config.yaml
num_hidden_layers: 12
hidden_size: 192
n_experts: 12
experts_per_token: 1
d_expert: 96
d_shared_expert: 192
hidden_act: "reglu"
moe_layers: [0, 1, 2, 3, 4, 5, 6, 7, 8, 9, 10, 11]
router_score: "sigmoid"
normalize_top_k: false
routed_scale: 1.0
balance_loss: 0.000117
balance_bias: true
scale_expert_input: true
init_std_router: 0.0113
lr_router: 0.000697
vocab_size: 16384
norm: "rmsnorm"
norm_eps: 1e-07
tie_word_embeddings: "early"
optimizer: "muon_variant"
learning_rate: 0.0055
beta1: 0.95
max_grad_norm: 2.0
batch_tokens: 65536
max_seq_len: 1536
train_tokens: 325600000
max_steps: 4969
dataset: "wikipedia_en"
Below are experts of layer 3 (counted from 0) of a mixture-of-experts language model. Rows are named router (the router's row for the expert), gate (a neuron's input weights, with its number), up (a neuron's input weights, with its number) and show model dimensions 0-191. Each number is 128 + 24 x the weight over its row's rms, rounded and kept within 0 to 255. Numbers have three digits each.
Before each expert's rows: "mostly gets" lists some tokens that are sent to it at least half of the time. This comes from a sample of Wikipedia text that the model never trained on.

# expert 11
mostly gets: " In ", " October ", " September ", " August ", " December ", " March "
router:151192096113127098137123115079099123110136175124125118144127158143163131122134151149149139160141107142109137116143078103126125143118110131117098138158126095103140133173110151116125150123096108115151090117144133113153155169136099135127131170153150112090124163151100115115148118130138084103137114122134126164144111192153142112117143137098160108159128131130120106102127105113139150057139100128148190146066157119097053092143152106152144133118107124103135159123115100098156080141118123154159099111144124083141109129141131112126153163142112128122102114149094102143104130101137117100
gate0:088122124152130125109157165078124126127131101119098113098119172129170130146152152178124142157118093173129131126117111133129148111117116108099092151179102097107115144129081166173127155158089105095129125071158124108136143157135148124148142136149147120121133138137112077151128084106134090111106121116149118138131136181170110153109137080098141115143072120108125148105152112111140147063124107132144151171085148122127106124123163091167159149100116118113090118133125090120126110186103117100130121144137132135139145167131132137098166142131108124127128137147126163126143107143087135105
up0:132128133104126121140087114131095147142106140135114134159142152137156087126124120174150090102077132074123113134114174105133121127133135153122168133095118187143161131149157142131151084131151157125110142139135098101138126119148123106114123110118110132058117111107133138127099119098135175148117120064151158151113134132080089097118146132101109165124175124163089127137111137135100170140129128142140134126126114187109099145128113120099168138132097119109139058122142133167124133147176155137103148095066137150092148141144118124107115121155121121077144104133154110131118150154119137150
gate1:169146128109119120103073139114117138130149128112117093108153061140114160145135162133134118152080110135116108092114139112118143075099125112111148118137102156136108144147119163101182166150138117076107082120119093147111111150124133084099117127125165099155151157143096153129122151136127095141156127130133123137162136171155126127140142139088177110162149087173122079110164127140099096118134100131115174142109158120155109118129137126148110082086171169075087144124121107106119117115103127145146106100118151141111130128094154143129126111098168141130140117103119081120114147138145118136
up1:128153138097135141154073110115157154124109135147193144130137080100134146112136172092110120086127111179177155128125177122148118133152128116140134147137118116103125170137111110054111122147110132155132120089181112089131148087102116183129114124146141135118138158110122144110134129125163126147148132176148154153163124123137132140116146096106120119147147114107116161114136148095179138113125129088178089113153144139121127103169138098152126131158124145165120146090121134152103106100116092141152118125104137136128122131159125163132135122137139173134144150101138138114142101191088131087
gate2:080136114147140149156120114149179105139123124130136130114100108114111130108128144139150123077132153124169147115111140134160105121130086150156112095118097103128164143140171128137089122112122147122101143081139110107166101160139099087129130135107065123173146087112092131072117113175130141113152124123149112167130131140138114107167147143128147107113137134068133132090134146090140154154131122119108123109134119168157102080136092087140182098147132103115120132143106148177140149115138125120132097092095126100130100126114126156110065131128128063123132110128149120153114127143175132151
up2:132078119116137107112126164167130120129137147127120125156095122066130110151096181150122101141128164114171103101133142138163069100096138136116097163135108146159168137127134116156156135155162138173102120125112128103115114113147143122136117099135146108124135104121135106120177135155099101117082130164159077109128127081132116136177137151130142131114150142125143114170052101123080096151113141150136130117077107119182201156136112112136133148166145145116117089111126101131138118100115119094112136125123139130106092132099075101118113138143143138121132124125154130119127126101144128151
gate3:074135120113110087129113129133103119139101103121112124148160127146119154119147140116102127155126097101136111098095132131170123104149076122090137106146139103149119132116124133083098102150180096145138164152152148141101156153142133131178137103134162109126113127102134173133114125130143092111148084135137115140129122142154118144160112110159135136149146157122125141156149097185090154123167124148136141160167108140091109103161112102067131095144157195120157150112132125141124124153117118087153106155140095092131135157103130162129113126144145120090122163165106160110125067143107137178
up3:159110137135092114155105137115158128142105138096120122115143146133120120135114151138148113144083143176112128125127115148112161153132162133169154137120112101111118145125151094115124092093135177088140131122109122094155147156152117137149146187111156108125151153076113103173124097074118120111111159173083099097143097104141138129118142139112143085145095133113115139133142094127098085137128099117142129096131117109131117104157155107089125150137136174169064137132122121086130138121093104140123111097147178106127129142114163147113118141135122109201167114138158104147108107091123167105
gate4:139181125135119110146156116088065130100174157161091147093123126115131112134154123147146111110134103107151057161093076129099137104115092122139149135147138124122119133149112124135150155157096086125140132102120137112152140146146120112141091162156143158110109109134113130118152141095080122125079119116102142068109164118134099133167140160074168114098150119118118086120117157090166142106167144129096154125100104142128139109098119132116136087165136134065107168153107142129170133116097134141147136120144152118120121140131096096120105117155159154122132132132127089149124107126114116109
up4:113091106156123158101151093129126156123154084127120124158137180125111134175184124154167141154106165127152144105124140171107127134161129120108134156129121145134069139115092140106124131150121112112128115158157111143115117149114151112104111113175128175155124125103105136103103130126106098126138150138148136118101128144153090165172134132103102132173109120125125115112183130139168120126155107163085127126119094135154162175136088114111083137123106108123114127131103119127124123133134151156138154124167083128152113088102138078129131086150120138124135179154172124157192108107125157102
gate5:088108156099107137105121089119141090084105112145143148143096142111108076176076121149152109161135118161099113136151122138079155107130101139143125113167144142143110148145119116111122072122116123093169085136147120149130101106119137118137153164152114177137119147133113099156121143153154135139115130122102124124152101107143145102122123137108121161114129140125138140140122134089118131137144131171123177140111153122113095113167119109141129084096130165150141104115109108085079167129115185142155148094147151150137126112147141124111129132102150180113120088154164147123104146100165201145
up5:088153122176143120122167088186139130090092097140133146130095158167167123153114096083158131128149135105122085166143102107118120118122109144122176119143150145102132148115130129129115077087163098106159122131085112109099149122113114126157144114116170134110135150138134118094141109105105123139099118168120075159129139153119037164124155110164100100126132155087124136151121120159117138111144105155156106121076134154129125133119128106143139081110139137127121142140111128120101127101161130124160138128134105113122119119122131121090139138149140155104101141132160172156092122117159124180
gate6:090119093109116119114110117160086095095151125114121138161139127129124162112120163172075104091112146168136109152139113131123126174131131134174115156165130149129086143153163173105143110118111084124128072133104134115103141129164142108132122126159148102110122134121123118107097151158166171167127160112125124124116118171153090098154132112083158101127128128140149163123117138145079146137127104124121115117128110134104076101147126104139132093134140124142064154142059090140116113087127100101146102143141119131125155117092145104126163104116121114127157095165123110108091117082136139131
up6:113123127108095132082131116150118107103118164152124111157147147106117127125095160166122093126112133149100132127161114207100120147122143150172078152153121097135110153117135172137202116135095146079143132142060178141131151153159110131122109146123168116172162118109104153100136177120147152130146129098127111123158142138124109091141119136100162099116126133119155147140113108152105113150114127126110141142112102170106142068136118112161130154108146121102136146109124106126099119104160101079119131129145088099127148124161150126127156117107136126167096111115116086093137110107155143116
gate7:155153150154084115123111121101118118162108112126139085070154090148111149142060097084121134076145124140162110130146125119173129078140126108118150141095124115094128177160158159114099148116138129127130122129113139144127105137125128138101109145142106110056143140126126143152176133107100087121109088116105173091130141141126127153079120140094136128140122086145135147107134128110113120132122084162121157137127140107088144101146132121154136099125181109114134110113129148148170113103098168137138136105161121113149103099135143119115153128078120129130192142130108099121132129138134115187
up7:078109150131142147099126166152121129116136128120086173111118135129141117149124138177105099156172147120142081133112132130100123141119115123156130142195118107120115149109133109095122109106098171110104109135103144114115190149132104149122087123130146117189113137148118108119130181120120176112142160138108145174133110134119108121153142170132099161099131139149137127174106123145088120087143124072102146117113118121138106142137120132142137160121097095139191178166108122164139111118139133108106091093147110165149122118073122154150126118088125117126112148124135173113137143110163102136
gate8:134178112107142136117150135078106116106150130097099119125121120141134138127119109135172111134154116162159114131124095129118149119125125150135143096155090128143100159137148156165129107129103089114116100098140104115107152184146109134157170126159134104091131174118073099133115144179114099080179125117144093170098166156094117122071096124132134143160160101129098112109136167148120154126129119134162128147083177125084116114129101062127156141085113125109092135125123106092126107147114117102170117112149124137142076144126142121171123126151148119136124114126127105138094137104125139129
up8:162094136127112126135103118120138121130136114166167101085156130121142118082136164157116095126107094155091084165142155111166105097150128127146140166138127121124120111155075083126156138118163119160157095140133159168118130101147091133126102123093096178160113102159162154161110142101114182168091098129108163104151089139124128156133130157139142098129113156106139124152107127065140102090150076121127120120108115143101139136143119155172139108124129119131147105147161102144103107126140112125109105138121135119116133165116086136128127111142121105139169159092129077144113100144113097125
gate9:148161184133134130122165132128122161118086173161083117122107160149112165125092144121126114158114167137098078146091137106119104068112099124096121142112127134108106135148140153135123137136182134095110133119119122123143146097122131145132109136125152105113121119109074153121099114136140142156167111085133125123160120160139153177147117163133131104106142126123136124102137188094080095130151132141148120146144146158161122124158085132153114081147096157146100136168119101152140114139114093159126141135140140150124096148122103156173142108143100101107087123102157176153120126130130135065
up9:101152112118149114108144103118138119123181083101164114130152102148141117131121153141136173104110151124105128116120128121099142144118092180119135117151142165120136129116139120129146108142131089157128144147158134067097131184112119111127099095135098131132084109107132069137116156088113148124129111090132141152110131112144116125124137103146132130087116113117154133101129167102152136161153119108113072114067180130140070103083146135158115179158165100111145140114109139157122141139161178132104110146144072136121171126136124110096091155172154135114118131147143144111125120140122096149
gate10:141111142157119114155181146120110138107121122106146124126083160154096128137164186128144138123157136150105162109139132117123159125112161191112133097132117107113137162149119122131104142120109143097148123150138147149161156172167120115140153158165140129085126124127094104176160135111108098124098131090136161128122156102092141153117107110097146129170165136105109125089118143105135120159134086122117151055137133121160162158114111115132084157136137101096098126145125121197163130131107152138156122135151136153117107155150081094131105149140133122098114130109118133151161155097159116080
up10:117140148094141135124147151112130164114150114125129100087115150114140147122169173097118154125107092128137108128111133149141169155141113154096141109103130098119130138158156178128123137114118123077127148200117172142151134146177121129181083159154130131121099126108124065156111104102110127091126122088088138126131127133129102157172134142108115158121137119117115137099141146099152122165125078131094134085116116120133122153092107121182096115124113103110126117116129134146171117084123151144123147168193118119121118137115135115140123150131118138089119123068145128119159125093169080126
gate11:142133101140163117162173146170128119121126140132124123111101108190131160113092100113143132151150154154130162119170151102154100174080137121131155104126142142112131106114125145107112121119102127105120096126132180061109144137139123115115161131161118134148119174135116076136151113146138144126141171144157092143148101143126125116083094107128106130129135142138130139162102096138100164102107168176153087093116138096104130104113098097145118131148090166136151187143116171130123156127104098127122144152133128161103120109156104121114131101109131121129146121166121191092105108100160129111
up11:120151099129081087159134120093139153177139100091183104160133139152123121096087112109138151148149141119113150139140125137151110134096080137117081114148104128168131106103109116165124117106133109110197125124159132137154153140150143117130131121065106120139160118148150170110146161169129145126137146146119120157168095144185098141149106144123139131097123140096114135153113127138142127154143159134144088142115134112095160115107098129144179152141141108139170151089127081137146157134097132102119122120091136110157092142118099095162121112110100162136162102119143148148101144075142125120
gate12:105126118101153157164076106176137155085154087122067131165130107121153130118173137119132101118157103116150133133117133144124121137147136083144108126090119117104142148145130138102165117138134101113131124141176080153110132150114123124145100151161102193139086103152145139072142118099115143101139142124112121140074148126117132140138147119184101176130140137148105103150124139117129101111134120150136132159119103122090157126153149116079165131064128125071114128140149110114101128131112157128074112089125134115153123141134090145134138187150140153132105108138109122092149127155129141139
up12:092166127186125135088132144142145114122181111106107147153128107096149157144196151105146129105165125151116129149120096123115111150133148096119117140101191135162145111122120106132176079104107108106134143106192090137110130120135125139157161108131143122145124146163122124119133120121140083110078143125121103153149162156129163110139131129157161131114131129123142132124088127120152142106118131130184127129141113160114146115152092174117123163124115142082110153174153124089134134113099140133161103105089139176092100122130134064135139136129105110128132117143095129094113136174114141160
gate13:139109127131153132121116140125177163152152140093070105139178108135104144167126118120149156157118159112119080136097136098150151095106168103110123097169151145098085169086099152144156160102115107151102137105102155165123112134112172124121151157133139160128122167114161096149093104075141104117128072161128154136094085109144129125114125119130138129169132153091128137138143145142109133097140119139134173109105139133170105100123126105129096124097153133127150093109119150096132111162150141159111154174145124119129117106124144122137151121135114125151123149129112132119189148159126108071
up13:152142137140131139113137134138128113113131114143169167096117153140099121130139093154133060128120112142147156132103124184172112131161131137123127124134124111154113165140151146125129121132131122136131108127150093125139120096120170128074106120128110122129081132103168134159147151152070149150146107179150131143152141114122117127106148137102117098150175155104119128140096095161123103108122078121151122104126148181118124118114152107102151144128128156188134130141133148061168051109099136114112133079113088144141122089093132102176106123114130123146127123122130116163099084092121143147
gate14:164095145121129046111122141112058145108144125150145123101111126184105117132107118114156114114127127105095128125123154117093107079100198125144101107134132142084155124111066162115153109118154141114137127112164098158122112156097100148120119142149141163147143141126128110143150095135135126153154154146171123142133099118136115157113119158159120108130173135185155174115147128101143120123110090136178192134145144106132135093139116099122162120104155134142151159139135107115118126132144128135160150114110117102109125128129120103110119183115142140157137092093130089108115126092129118137
up14:108102066144169194125107122109175139117118128114144175174128110093165122135123138158115131126071112091116107172120151134137117136117100127102149143144156138150147119122148084149076101159109123127092109166107144128160148138124137110075135102110166115102140077115145150136126168116118149103095138123129147180109109140112112124131137149161144124106127139088173134138142153137133123143101164119085100114119135162138149141145136167093115171131145153134128123120121148087141111129127136077095148068171126175158140158130142120121124102132132118103094131156123137114123121154105106140
gate15:169104112140100127127188132160124123166163126157202165127101167115121145112142131103132133142152141116093134164128105118096106107122146120136115115124119100135159105138088096093135119111155148132142088155135122122141145074121129161144091156136132157095127124104138131112163151100135098151115131175101062086162106092149084159172130130136125094112078106138165155120068154141117126113121116134138176118109170113084102072136121123115119150098113118122133151115139155108104117121124148133151127093124135135127133098159166140145140130159147100129127129176120133125151139121127136147
up15:119123160123092141132139112144117162130143086091089110145157144171139098100101151147110127132089101135162119118097141114152123114133116164121132130137129144131103145114135126168099079097109110121102142098102154111076122104130114138116127095139097131142134113150134091174099139145167166111136111162097161157101126136127154079147117092126141168151100140140103117101150086130099140144147162086107111119095119097155153144158095139152109101108108128125084114170151098155107147098127109138114125109099128125121124110175092188112107095119124091102094099142135154122112138103071143154